Weights of a small mixture-of-experts language model, trained from scratch on English Wikipedia.
Training: a variant of Adam for the experts, 366M tokens, 5584 steps.
Below are experts of layer 5 (counted from 0) of a mixture-of-experts language model. Rows are named router (the router's row for the expert), down (a neuron's output weights, with its number) and show model dimensions 32-63. Each number is 128 + 24 x the weight over its row's rms, rounded and kept within 0 to 255.
Before each expert's rows: a language model's description of what the expert responds to; "comes before" lists some tokens at least twice as common just after its tokens as in all text. This comes from a sample of Wikipedia text that the model never trained on. Tokens count by the router's weight.

# expert 63
Table cells, pronouns, ratings. Table separators and numbers in election and sports stats tables, pronouns and had/has, ratings like 3/5, and football positions MF, FW.
comes before: "  ", " |", " been", ";", "1", "0"
router [146 132 154 121 137 108 146  94 143 109 115 117 134 178 187 138 147 156 114 143 128 150 111 110  83 151 107 117 123 121 134 127]
down0 [160 127  87 141 131 111 114 133 135 108 128 128 171 109 155 142 115 101  98 150 122 119 115 142 124  98 103 155 137 146 133 153]
down1 [124 137 151 153 104 151 112 105 115 146 128 157 150  95 111 139 122 159  89  62 111 122 104 113 116 136 142 135 109 140  72 123]
down2 [131 100 104  80 115 149 144 101  99 129 140 114 133 134 111 128  74  92 114 134 165 104  90 116 119 107 119 165 130 199 110 147]
down3 [133 131  92 118 111  93 123 120 126 128 134 101 138 142 165 133 120 124 155 136 120  93 110 135 119 135 120 120 132 139 103 151]
down4 [142 134 129 184 144  99 151 136 143 109 133 161 167 142 131 118 148 111 132 106 164  92 155 104 123 159 172 125 126 123 135 119]
down5 [112 135 122 155 181 103  99  77 103 115 121 111 163  97 128 156 126 151 120 105 167  94 178 143 120 156 107 136 129 124 163 105]
down6 [142 138  96 105 117 135 133 104  88  86 181 122  64  97 138 101  94 119 150 102 144 117 130 127 126 128 116 176 121 122 118 160]
down7 [131 120 105 129 103 119 130 166 155 135 141 117  93 144 126  78 124  79 118 148 132 165 171 137 113 154 118 123 120 140 215 165]
down8 [178 112  66 132 113 129 117 129  98 154 121 117 106 113 126 128 163 133 134 123  91 140 124 159 125 130 146 133 163 118 132 139]
down9 [145 115 128 132 146 152 124 153 125 185 160 152 110 121  85 111 130 100 145 116  53 161 132 160 142 116 162  79 131  72 134  95]
down10 [122 119 123 141 123 172 148  93 137 144 132  75 143 101 201  90 140 113 128 123 111 128 182 133 147 135 178 162 129 139 163 131]
down11 [126 106 133 115 138 136  76 105  87 127 127  88 140 131 129 172 107 181 134 124 142 106 163  91 142  95 156 128  84 117  77 122]
down12 [163 113  82 127 143 101 123 164 104 126 156 120 164 149  92 122 107 144 165 125 131 128 135 127 120 101 147 128 136 108 118 108]
down13 [155 114 120 127 128 131 114 147 105 114 133 123  76 121 133 142  72 136 157 112 173 122 152 125 100  84 102 154 109 124 141 138]
down14 [118 127 156 125 119 126 165 155 127 150 128 142 109 118 149 160 138 127 118 130 122  99 117 132 144 149 119  48 115 136 153  77]
down15 [156  79 126 145 161 148 150 140 133 110 147 143 168 169 142 128 118  94 130 124 136 156 152 137 141 134 173 139  85 134 140 157]
down16 [129 118 152 130 179  79  85 133 121 142 131 133 135 151 103 133 158 136 174 141 159 131 125 157 109  76 152  81 129  96 115 132]
down17 [104 117 107 119 104  85  97 148 121 162 142 112 152 135 164 176 135 144 135 146 131 148 123 147 130 111 115 108 126 140 128 111]
down18 [117 131 113  83 133 102 121 147 135 134  75 110  97 121 110 138 110 145  53 143 103 115 142 114 138 120 126 147 144 154  81 171]
down19 [127 133 114 125 111 150 175 121  98 136 110 154 108 151 114 130 157 175 124 121 113 129 161 129 148 135 133 104 115 107 167 135]
down20 [149 127 142 111 114 144 119 130 149 151 158 125 124 128 164 123 139 132 121 119 135 115 160 138 113 142 140 143  98  90 166 147]
down21 [125 179 116 171 102 148 146 139  96 138 152 159 107 102 139 139 151 119 117 123 149 147 114 125 117 145 140 165 129 159 142 150]
down22 [113 171 113 161 111 140 141 165 137  93 148 134 114  90 134 152 147 126 120 137 116 162 123 154 108 129 107 148 121 158 132 143]
down23 [123 138 112 165 121 113 102 168  91 121 152 153  96 106 100 140 129 142 172 137 138 122 138 138 116 108 139 126 144 120 141  76]
down24 [121 147 111 128 161 152 114 114 111 160  95  95 142 113 138 124 126 120 145 152 100 111 110 122  82 179 135 116 135 111  93 117]
down25 [151  80 123  86 123 151 107 171 127 154 127 110 141 131 112 147 107 129 131 138 115 165 115 104 143 106 126  99 131  97 114 142]
down26 [148 122 128 129 136 100 134 161 117 123 128 153 126 146 134  94 128  99 166  91 133 135 127 169 161 128 129 158 156 151  88  81]
down27 [152 135 139 104 121 117 119 132 150 161 167 125 105  96  87 148 138 113 120 122  96 141 157 123 164 127 144 156 141 121 116  99]
down28 [137 110 158 145 120 143 151 191 110 150 157  99 103 145 118 129 100 152 110 132 115 145 125 155 153 111 145  89 140  83 137 107]
down29 [101 116 133 139 137 132 129 111 165 160 178 117 163 120  98 149 137 137 109  95 100 124 129  85 142 118 151 117 121 113 171  88]
down30 [142 133 159  97 133 120 150 135 166 143 143 139 164 129 187 141 140 131 139 141  90 159 143  86 118 149  96 118 119 129 125 148]
down31 [174 156 135 119 137 111 128 174 133  95 142 158 109  88 120 166  80  75 181 170 121 109 158 112 153 114 138 100 141 158 135 123]
down32 [157 133 158 149 116 113 133 172 124 138 135 117 123 123 125  97 126  71 188 162 152 125 112 157 108  97  66 152 103 165 138 132]
down33 [127  85 138  81  86  98 122 106 128 111 151  97 157 125 103 124 129 123 144 121 142 132 114 140 116 133 126 135 111 188  91 139]
down34 [ 80 147 122 182 144 123 157 166  93 141 147 119 125 130 127  87  94 133 167 134 152  76 117 133 120 149 101 159  99 133 135 131]
down35 [126 120 133 133 104 160 146  87 191 120 123 142 126 156  82  99 148 119  95 178  99 128 133  94 116 144 135 145 146 107 167 150]
down36 [152 141 139  99 109 134 107 116 167 144 141 102  71 177 127  98 144 154 105 187  85 151 154 178 132 110 107 114 114 102 135 108]
down37 [129 113  94 121 109 129 128 139 163 118  94  84 100 106 154 123 125 149 142 125 156 105 123 135 152 126 100 108  93 132 123  98]
down38 [158 104 127 170 119 103 136 173 163 134 175 146 137 127 107 154  85 147 125 141 144 125 125 151 188 102 159  84 140  98 130 117]
down39 [169 121 135 115 130 128 151 129 159 116 138 114 125 168 130 131 187 142 145 140 123 177 110  90 183 123 142 111 130 127 142  94]
down40 [116 185 102 153 127 123 111 107 138 119 119 104 136 113 167 151  80 153 125 129 113 140 103 115 124 145  79 148 110 131 104 145]
down41 [134 103 151 138 117  84 126 144 108 110 137 176 141 144  89  86 137 122  57 102 113 114 152 134 129 146 150 188 147 108 113 178]
down42 [147 159 105 136 132 170 157 153 114 134 114 151 136 148 116 130 140  98  95 161 142 151 148 166 130 176 107 167 127 104 119 145]
down43 [156 111 111 116 130 114 119 111 170 152 108  97 155 146 123 146  82  93 149 107 124 130 103 142 123 137 127 132 134 114 123 132]
down44 [135 168 141 136 139 166 123 145 127 105  94 128 127 113 171 121 137 173 135 126 109  98  89 127 111 142 112 147 165  99 111 146]
down45 [ 90 127 108 108  77 111 150 110 148 117 114 139 100 148 126 153 130 131  94 129 155 101 144 151 108 167 133 123 132 117 152 110]
down46 [126 144 160 147 131 173 106 137 131 108 172 159 125 135 124  98 102 140 139 153 152 161 122 141 130 163  89 131 137 146 166 130]
down47 [145 138 141 126 154  99 109 134  99 175 137 152 127 115 143 121 164 165 108 137 107 105 147 106 127 125 121 106 123 103 150 114]
down48 [183 110 128 150 123 143 114  70 141 132  96 126 148 111  94 130 144 100 121 121 111  90 152 119 132 139 148 170 112 115 134 108]
down49 [119 104 118 109 153 143 119 126 148 124 123  88 161 136 118 127 110 160 158 165 130 128 134 158 133 126 131 168 167 107 100 129]
down50 [116 150 138 106 130 108 139 141 164 120 110 144 116 145 103 102 158 140 109 171 148 127  97 185 138 127 122 150 113 137 172 126]
down51 [ 96 149 100 132 121 134  67 152 139 136 100 117 154  82 161 141 116 132  97 133 152 113 126 190 122 130 133  99 120 155 108 170]
down52 [137 124 138 153 109 157 150 114 158 114 128 171 143 121 134 128 157 140 115 126 118 150 116 103 147  86 134  87 108  85 166 118]
down53 [104 140 110 135  85 141 103 106 125 120 140 130 117 114 149 127 162 174 176 152 142 133 132 183 141 127 122 154 129 117 124 128]
down54 [108 144 115 105 122  86 102 135  82 117  76 143 100 159  96 129 166 131 127 105 104 138 114 146  90 115  88 145 118 126 113 124]
down55 [169  95 119 143  90  57 125  93 115  99 171 113 131 131 104 103 153 100 123 136 107 138 134 130 154 103 159 161 137 125  86 146]
down56 [150  57 131 107 113 163 136 119 138 144 140 147 149 153 153 119 129 117  95 126 126  98 103 128  80 144 132 151 111 101 131 122]
down57 [170 140 137 122 170 121  99 120 108 155 190 132 124  96 126 110  94 113 166 113 167 145 160  96 171 172 131 104 147 133 139 134]
down58 [144 143 138 168 154 116 123 145 111 101 144 126 117 155 111 110 152 163 108 105 122 170 103 145 122 146 119 119  99 149 130 139]
down59 [170  86 138 100 118 100 160 153 136 141  85 132 207 172 122 134  99 131 150 132 141 130  99 150 118 137 113 137 143 151 129 148]
down60 [121 143  96 132 109 202 144 193 126 121 102  91 155 161 128 109 119  95 109 104  92 140 159 125 119  74 123 140  92 125 111 132]
down61 [143 156 141 144 105  95 122 150 132 122 123 123 111 108 150 160 136 118 117 119 112 133 133 156 106 122 103 105 135 157 155 137]
down62 [110 140 157 149 140 118 110 153 101 134 122 143 121 140 103 116 117 144 128 143 112 139 101 113  86 138 135 144 117 139 125  99]
down63 [142  80 109 123 109 142 148  84 111 112 118 157 147 139 124 124 156 124 102 154 122 136 101 158 150 159 158 148 129 123 102 115]

# expert 6
Title and name nouns. Capitalized nouns inside titles, organization and award names, such as Love Interest, Eurovision Song Contest, World, Ministry, Drama.
comes before: " of", "\"", "'", "s", " (", " ="
router [112 146 178 124 118  91 136 120 133 138  99 134 104 147 136 159 144 133 101 135  98 150  89 138 107 146 109 121 161 102 121 146]
down0 [108 141 112 132 120 130 138 107  90 128 123 126 121 150 126 144 190  85 103 144 141 152 113 144 164 139 183  80 119 122 120 152]
down1 [149 167 148 105 134 131 129 140 148 146  85  91 129 147 120 154 129 191 143  99 119 103  77 132 154 121 144 181  99 137 132 150]
down2 [121 126 137 148 144 136 149 104 144 110 137 112  99 160 158 115 102 133 159 107 125 110 106 144 142  82 113 128  93 119 120 108]
down3 [153 125 144 158 140 149 102 117 150 108  96  90 171 117 105 149 102 157 110 137 136 133 124 157 101 114 134 138  97  94 122 114]
down4 [101 114 168  99 135  99 127 148 109 124 162 216 153 126 112  88 142 121 144 122 144 115 118 153 127  95 130 143 128 121 158 102]
down5 [103 135 106 104 145 104 109 126 139 139  76  96 146 127 141  97  98 104 116 144 140  91 143 100 104 153 123 133 160 160 173 136]
down6 [ 98  94 106 129 136 156  99 122 123 155 162 145 140 157 129 149  93 111  97 154 166 122 108 166 177 130 144 149 155 133 123 140]
down7 [148  97 126 143 124 104 117 135 141 140 131 124  99 100 131 129 152 144 110 109 162 120 130 147  72 148 128 126 102 104 160 112]
down8 [152 140 191 155 122 129 129 128 162 111 145 145 129 147 143 134 114 134 115 101  97  80 126  84 115 146  98 112 139 124 165 148]
down9 [149 115  99 138 126 133 125  97 114 129 112  98  91 140 152  97 108 154 111 134 124  67 116  88 103 111 163 114  66 143 109 160]
down10 [152 136 156 122 154 119 146 134  85 141 160 134 109 154 109 113 109 172 143 107 198 129 138 105 127 102 124 152 142 100  89  98]
down11 [153 102 143 108 131 140 133 158 111 102 162 150  90 109  99 122 158 131 141 116  98 122 125 155 151 117  90 118 123 122 136 101]
down12 [120 120 138 129 110 130 144 130 122 105 140 117 125 168 129 113  83 135 156 135  92 162 146 134 135 101  89 139 102 134 107 133]
down13 [139 161  69 103  96 120 129 100 161  84 108 116 124 176 139 155 109 129 163  83 117 153 114 124 151 100 132 165 117 122 114 130]
down14 [171 174 132 122 139 126  85 119 140 133  85 128 129 129 131 105 109 164 116 180 124 148 147 138 101 118 108 113 114 154 128 125]
down15 [119 135 117 160 110 134 142 126 113 153 119 190  80 134 110 119 165 116  89 104  99 113 197 101 115 131 147 108 111 170 165  96]
down16 [104 111 146 130  64 128 146 117 132 147 134 188 126 133 150 123 126 120 112 124 102 111 142 122 123 139 142 155 146 136 122 132]
down17 [119 119 138 135 132 106 115 192 147 143 139 115  98 136 129 178 165 103 129 125  95  71 122  86 154 104 148 138 162 110 133 131]
down18 [116 137 126  77 179  70 125 133 189 158 126 108 129  88 152 157 122 130 122 104  89 120 134 116 120 168 122 132 144  88 122 124]
down19 [147 145 173 159 170 128 116 155  86 139 158 119 149 147 109  94  90 148 139 141  96 130 123 138 140 129 134 150 123 134 105 145]
down20 [155  85 130 104 145 179  97 102 137 114 109 144 102 103 104 117 147 144 118 129 158 112 113 138 145 146 114 111 172 118 135 105]
down21 [137 145 111 146  99 106  75  81 134 139 122 131 157 118 120 153 104 161 125 159 130 144 116 138 110 132 116 131  83 151 159 170]
down22 [126 149 120 130 120 118 135 149 134  94 113 127 113 145  85 155 131 104 114 164 142 134 131  89 109 127 124 136 155 213 135 124]
down23 [126 190 144 117 117 127 126 140 143 130 112  67  90 148 115 131 106 137 105 160 121 133 120  85 136 112 108 146 148 102 178 136]
down24 [135 150 125 136 105 163 135 148 155 107 145  99 111 180  92 119 136 150 158 118 129 116 143 185 108 149 124 152 167 162 116 109]
down25 [139 180 128 111 151 135 167 130 115 111 143 123 162 140 148 131  73 178 160 139 133 154 102 112 125 168 114 103 127 121 156 129]
down26 [123 134 153 110 148  93 136 164 126 126 148 126 109 144 164 162 150 117 117  94 129 137 149 154 133 127  90 162 154 136 170 103]
down27 [138  99 104 137 110 106 101 130 124 149 145 127 143 142  98 125 138 162 111 134 110 127 115 180 106 118 178 106 143 112 103 113]
down28 [150 125 163 117 150 132 134 125 146 106 129  88 116 120 134 158 147 120 155 114 104 150 157 141 115 108 156  66 122 139 126 121]
down29 [120 128 148 136 134 143 108  92 104 154 164 105  97 119 141 118 107 134 147 148 151 159 107 134 166 147 114 101 123 107 130 128]
down30 [113  99 141 133 128 156 134 124 121 143 145 154  94 114 145  97 155 106  71 123 149  96 125 107 126 154  87 129 172 134 179 138]
down31 [152 128 137  95 173 130 125 133 137 153  94 114  99 140 163 157 122 132 119 112 171 145 109 158 177 134 145 123 147 149  89 109]
down32 [101 132 121  82 144 121  90  86 120 110 104  96 108 174 115 148 115 152 123 105 137 109 109 120 126  87 122  74 122 128  88 160]
down33 [112 136 121 124 129 136 167 105 139 143 149 126 129 120 166 104 101  74 142 115 145 166 119 103  83 129 156  96 120 140  98 122]
down34 [104 143 111  91 136 145 105 124 179 132 152 182 166 133 132 125 125 111 140 110 187 124 129 129 171 157 112 125 138 130 110 138]
down35 [ 62  90 149 130 120 187 146 136 126 105 154 110 142 137 164 127 128 127 147 152 119 109 102 123 125 101 155 149 126 116 146 130]
down36 [118 129 129 136 110 103 148 111 167 151 105 139 141 116 147 138 148 140 133 131 118 102 141 132  90  97 132 131 172 108 103 145]
down37 [ 99  97 124 159 140 121  82 128 148 115 122 135 170 115 108 156 128 140  69 126 160 167 133 172 108 116 136 124 141 137 123 141]
down38 [114  99 135 112 126 103 119 156 116 132 111 114 126 113 112 142 150 143 132 141 117 110 133  81 123 138 164 109 137 145  96 133]
down39 [121 153 151 150 114 101 160 171 109 138 176 134 113 112  88  96 135 125 145 100 122  76 127 106 167 176 137 128 118 103 130 116]
down40 [138 127 107 100 116 109 135 175 151 110 178  94 164  99 158 137 137 121 137 103 104 134 105 135 138  74 134 133 113  84 132 156]
down41 [ 61 129 133 111 136 110 102 104 113 102  99  65 148 143 113 161  65 123 109 164 130 132 151  82 101 154 124 138 149 131 129 130]
down42 [126 149 142 123 132 162 136 135  88 135 183 125 119 133 141 114 101 139 101 128 156 163 129 125 103 116 111 134 174 143 168 120]
down43 [108 134 106 142 130  91 116 121 159 167 130 133 143 140 108 110 103 106 100 111 125 100 133 116 110 163  95 117 122 151 149 178]
down44 [132 116 111 127 137 119 141 114  98 134  89 156 184 107 128 124 132 144 129 135 120  93 106 140  97 108 194 156 145  98 136 119]
down45 [147 157  91 142 115 102 128 144 163 143 100 122 122 141 134 102 111 128 146 114 119 119 142 122 108 120 102 106 107 133 151 145]
down46 [149 115 160 132  87 128  98 125 120 129 108 150  78 135 104 107 169 136  96 112 120 146 150 141 129 122 145  91 129 168 150 115]
down47 [126  83 145 132  90 148 121 129 108 150 182 131  93 133 140 120 186 117 120 111 127 174 154 108 111 121  93  89 131 107 137 100]
down48 [ 88 100 122 143 121 131 114 129 151 118 108 106 114 124 157 129 114 176  97 108 135  81 132 145 154 120 140 157 123 127 122 123]
down49 [ 98 128  87  97 128 153 117 142 160 102 111  98  98 117 128  99 120 144 130 106 141 123 133  91 180 115 127 146 136 158 104 109]
down50 [152 136 124  88 159 149 148 105 159  95 146 120 117 143 126 145 118 123 197 120 110 155  94 119 171 134 145 143 142 143 133 107]
down51 [ 86 162 106 136 124 142  99 146 131  93 108 134 163 114 118 132  92 112 135 167 101 105 150 107 127 113  81  87 168 134 121 107]
down52 [110 105 134 146 127 122 107 124 115 101  89 119  99 139  97 129 151 126  73  63 149 130 147 125 156 111 101 128 142 171 154 118]
down53 [153 161 142 148  93  75 152 118 188 169 115 102 125  83 122 120  72 147 131 152  97  97 103 105 135 122 120 119 130 145 151 153]
down54 [127 123 149  97 104 142 119 121 172 103 107 106 137 122 167 105 118 153 146 188 152 119  77 135 126 119 118 114 120 149 142 146]
down55 [ 87 101 107 157 125 129 101 116 160 125 144 158  86 125 154 146  90 119 152 140 152 109  77 119 103 104 166 134 138 147 132 164]
down56 [146 132 121 137 157 129 122  79 121  94 140  94 136 122 143 127  77 130 124 103 172  94 150 135 133 159 107 149 114 151 168 116]
down57 [166 160 149 116 171 114 132 148 132 115 131 158 135 136 180 159 114 107 161 106 141 136 116 121 127 165 140 175  96 111 102 133]
down58 [ 85 122  94 122 125 106 119 127 153 109 120 141 116 145 155 101 150 111 106 104 103 122 137 122  74 122 135 109 146 104 111  83]
down59 [107  76 160 127 131 147 183 129 157 118 137 137 121 141 147 129 102 136 124  77 158 118 160 121  98 109 144 147 152 120 182 128]
down60 [140 151 134 120 149  90 142 190 100  84 121  75  99  69 123 151 137 144 120 106 102  72 170 151 141  91 157 118 158 104 134 123]
down61 [121 108 168 108 155 135  96 108  93 111 164 105 132 104 111 129 115 154 127 110 168 139 125 124 154 117 126 136 116 180 153  94]
down62 [124 119 165 102 155 140  95 129 151 142 132 148 144 118 140 110 104 140  96  98 108 140 117 141 139 153 132 137 100 129 102 165]
down63 [135 158 143 130 109 118 116 166 133 138 109 142 158 136 118 132 145 157 145 153  93 163 123 157 127 146 137 164 114  61 156  81]

# expert 3
Linking function words. Prepositions, conjunctions and relative words like as, to, of, that, which, by, plus table separators in election results tables.
comes before: " the", "|", " a", " well", " be", "  "
router [118 132 180 109 131 125 154 120 139 112  94 126 128 166 181 184 121 154 121 147 106 148 113  94  97 151  85  95 139 100 128 128]
down0 [111 153 119 131 111 120 121 105 152 128 123  97 170 176 157 176 130 140 107 139 130 118 132 121 130 134 125 100 116 115 156 122]
down1 [ 96 163 103 168 144 123 107 119 147 133 145 175 125 118 132 104 178 143 176 125 143  94 112 130 129 135 131 142 190 124 143 157]
down2 [137 129 126 121 169 156 120 119 172 134 110 105 148  97 100 122 115 112 130  94 150 133 124  94 101 168 122 118 181 117 129 125]
down3 [128 138 129 156 143 122 135 126 122  89 169 151 114 142  91 122 144 160 153  82 101  83 138 102 168 120 116 145 125 137 123 108]
down4 [108 120 130 154 166 176 107 135 110 174 138 116 130  97 174  88 147 184 159 122 148 128  89 112 111 105  87 145 151 160 126  99]
down5 [122 133 125 110  97 140 107 110 147 120 120  78 124 148 130 144 108 129 140 102 162 117 137 122 113 139 151 159 113 119  98 135]
down6 [145 130 146 101 118 124 144 142 159 157 136 106 121 135 126 129  70 140 128 111 108 137  91  98 210 130 111 120 133 104 134 121]
down7 [127 159 116  76 120 102 113 132 126 151 101 134 101 100 103 128 123  84 151 155 137 115 153 102 106 152 124 137 115 111 116 133]
down8 [119 122 136 109 130 151 110 123 124 141 130 146 134 118 101 114 141 111  85 136 162 147 161 169 113 166 146  86 129 174 105 146]
down9 [166 112 141 115 169 129 138 127  87 130 123 149 165 166 174 140 120 122 100 136  68 103 132 110 103 110 153 138 118  96 117 128]
down10 [117 121  76 107 131 140 120 129 120 102 146 138 102  87 129 107 157 104 150 109 155 150 142 168  82 135 111 149 125 120 110 146]
down11 [ 82 147 138 140 136 147 120  92  93 124  85 126 189 119 146 150 137 111  91 148 143 160 134 137 120 132 180 167 146  78 109  83]
down12 [104 132 128  95 109 162 108 153 109 116 143 142  98 121  86 125  72 152 111 131 163 121 140 132 106 146 105 147 137 114  99 127]
down13 [117 119  99 164 124 171 121  91 124 140 126  97 189 122 127 103 130 104 122 121 127 134 150  94 173 139 152 112  91 155 176 146]
down14 [111 114 118  90 128  76 149 141 128  99 166 126 173 159 134 139 132 128 111 123 160 139 124 126 111 130 130 104  99 127 148 108]
down15 [157 108 130 140  97 180 121 118 136 100 134  98  91  99  98 135  90 125  95 142 130 133 130  95 105  87  80 120 125 140 152  97]
down16 [118 148 125 121 131 134 175 121  71 136  69 108  63 131 103 172 158 135 132 145 127 169 100 127 142 127 131 164 133 123 101  96]
down17 [149 140 159 124  94 129  81 154 135 144 155 153 102 129 156 152 145 142 128 115 179 121  74 132 124 116  95 112 155 141 125 133]
down18 [128 155 169 147 117 106 130 146  97 173  71 142  98 164  81  67 177 106 107 111 154 119 111  97 103 141 148 111 145  98 119 133]
down19 [122 115 148 136 128 143 183 152 171 143 175 107 156 131 129 150 135 165 123  97 122 139 124  95 142 150  82  79 114 149 126 138]
down20 [146 134 114 174 199 137 139 149 125 115 115 115  76 124 149 120 135 147 106 139 113 101 160 102 107 154  96 124 143 137 201 107]
down21 [138 141 187 109 128 138 150 130 125 145 127 161  98  71 142 108 131 103 151 138 116 111 112 113 126 117 113 120 161 115 115 141]
down22 [118 166 128 148 137 149 191 152 127 161 139 115 134  87  88 113 112 111 135 154 162 105 101 165 178 160 128 117 153 125 142 121]
down23 [108  94 115 108 138 152 148 122 151 114 142 140 154 101 159 104 128 105 117 147 129 146 160 151 136 121 105 136 150 160 132 144]
down24 [112  75 154  73 172 160  89 120  62 143 157 100 132 151  92 131 143 147 109  78 115 135 117 109 131 115 126 146 130  98 131 125]
down25 [134 144  98 158 158 140 128 116 152  89 139 183  98 127  92 146 103 143 148 138 136 148 126 157 133 170 126  97 103 136 107 143]
down26 [137 121 174  75 117 118 140 159 144 105 113 165 152 132 102 104 128 157 118  87 130 140 150 124 154 125 188 129 116 147 167 135]
down27 [121 164 167  98 136 153 128 104  89 136 130 107  86 111 108 147 112 122  82 172 109  78 145 154 176 168 139 157 110 141 110  86]
down28 [129 116 145 102 150 124 143 147 191 185 114 132  96 142 131 112 108 121 120 105  77 153  95 129 172 138 168 132 143 127 131 170]
down29 [132 174  64 141 151 102  87 115 116 136  94 130 110  83 119 138 122 131 140 180 117 159 117 146 121 126 101 105 149 119  81 152]
down30 [170  99 109 155 124 133 128 153 159 149 170  99 114 151 111 121  95 118 122 142 108 147 103 116 139 129 117  97 138 136 165 125]
down31 [116 158 133 155 106 109 112 140 143 100 111 141  67 166 109 133  75 148 114 131 114 123 126  65 154 122 121 138 148 175 152  99]
down32 [137 127 132 134 114 146 133 112 144 111 129 106 123 111 123 130 126 104 169 121 157 132 136 129 150 135 109  81 147 124 125 103]
down33 [129  82 139 109  85 131 135 129 133 145 104 163 123 130 139 178 163 114  98 121 116 170 132 123 148  89 100 138 140 154 124 161]
down34 [137 134 151 111  95 142 147 114 104 124 144 170 157 113 120 159  93  94 153  99 116 102 110 112  94 166 119  97 116 160 156  98]
down35 [128 114 112 102 136 168 142 115  88 129  60 162 127 118 135 133 145 124  75 163 133 159 131 166 157 159 139 145 137  81 131 104]
down36 [109 158 134 120 151 146  97  83 100 138  76 130 132 137 149 122 175 144 102 166  97 151 139 170 136  85 142 140  73 116 153  89]
down37 [148 110 122 107 145 147 128 125 131 105 122 155 123 149 143 111 105  90 131  77 146 158 121 134 104 127 136 130 164 121 123 100]
down38 [ 95 108 101  79 123  83 130 142 143 143 150 111 175 125 149 115 155 107 111  94 150 154 131 138 104 143 114 118 108 126 131 110]
down39 [143 139 135 101 123 102 145 113 159  91 140 126 119 122 110 127 101  69 168 113 111 143 134 118 156 122 109 160 151 163 129  96]
down40 [ 84  98 105 166 137 121 144 154 119 118 106 109 160 117 149 160  93 146 127 105 147 112 134 111 176 167 136 146 120 126 122 140]
down41 [202  95 125 153 151 137 134 172 134 147 135 167 150 118 176 113 119 106 110 138 132 103 123 103 126 139 107 139 115 149 133 156]
down42 [123 127 147  94 181 162 120 137 140 126 115 150 140 119  96 142 141 165 107 108 109 138 125  71 147 164 136 142 126 123 154 133]
down43 [140 109 142 139 168 154 132 138 146 122 152 120 154 111 130 114  92 107 141 100 131 130 133 133 131 150 127 114 106 124 157 114]
down44 [161 114 168 124 104  84 125 136 127 108 140 102 124 153 127 150 143 142 128 108 118 112 131  97  85 103 110 106 106 135  95 132]
down45 [129 122 153 133 124 155 118  89 161 116 124 108 139 139 186 181 125 124 117 127 130 135 123 117  94 151  92 122 117 140 120 130]
down46 [128 137  90 119 126 142 107 105  87  83  92 125 130  92 111 109 154  71 122 122 176 118 177 109 117 136 148 167 153 129 102 142]
down47 [152  91 129 138 120 135 103 117 129 151 153 149 139  91 162 102 113 125 143 115 116 120  81  92  99  96 124 106 114 112 108 167]
down48 [ 72 109 117 113 150 129 126  97 113 132 153 137 170  85 161 134 138 137 147 111 110 145 137 103 143 113 117  94 124 125 118  96]
down49 [129 117 116 175  92 125 134 147  50 112 124 129 116 156 110 161 121 104 101 132 134 132 168 164  94 117 137 154 164 117 176 133]
down50 [176 119 164 132 117 143 102 114  88 132 133 131 138 122 168 128 129  92 146 105 120  88 148 149 118  74 125 115 120 130 180 133]
down51 [ 62 131 100 139 120 132 152 104 112 105 176 163  96 140 128 147 131 118 137 110 117  90 144 128 127 109 161 178 146 135  85 130]
down52 [124 116 115 120 167 127 104 144 107 123  97 103  99  79 141 136 118 110 104 112 146  90 114 135  90 157 137 153 155 168 140 135]
down53 [123 160 183 162 112 147 106 152  93 131 120 138 122 110 104 126 121 132  84 121  95 103 134 125 118 148 143 123 160 112 115 122]
down54 [109 138 104 141 169  93 144 128 169 172 130 156 155 161 132 112 143 182 113 118 115 157  98  95 163 133 114  76 114 166 146 152]
down55 [101 122 129 119 117 132 100  95  83 118 143 122 142 164 128 144 166 131 150  96 128 140 127 156 127 137 134 106 101  98 111 107]
down56 [150 122 101 108 167 119 147 129  90 113 146  93 132 157 109 123 108 182 142 115 144 104  86 136 129 185 103 116 146 119 133 104]
down57 [ 98 138 154 101 136 134 165  86 130 140 144 142  84  75 141 115 129 112 125 116 131 140 127 103 163 164 125 127 115 116 121 116]
down58 [166  93 146  90  80 120 118 127 102 111 110 115 110 160 171  93 124 109 143 154 151 140  91 126 125 122 128 136 163  79 115 101]
down59 [115 122  94 140 106 127  91 100 176 125 164 122 124  71 148 150 156 130 161 133 118 120 103  97 136 137 135 103 187 110  89 129]
down60 [150 126 108 133 122 125 166 132 122 118 126 174 135 116 127  85 112 130 104 151 114 122 114 104 161 138 102 146 140 126 126 127]
down61 [170 134 132 164 146 131 111  93 145 128  85 118  97 176  65 170 124 122 115  97 164 160 138 134 133 110 108 152 120 145 133 100]
down62 [161 107 128 107 101 131 183 143 149 140 128 139 134 183 122 163 128 118  88 140 115 108 139 126 157 158 114  86 110 113 175 168]
down63 [121 102 129 118 127 111 112 153  62 120 123 145 182 144 131 102 106 127 161 120 170 116 150 158 106 130 151 154 112  62  83 149]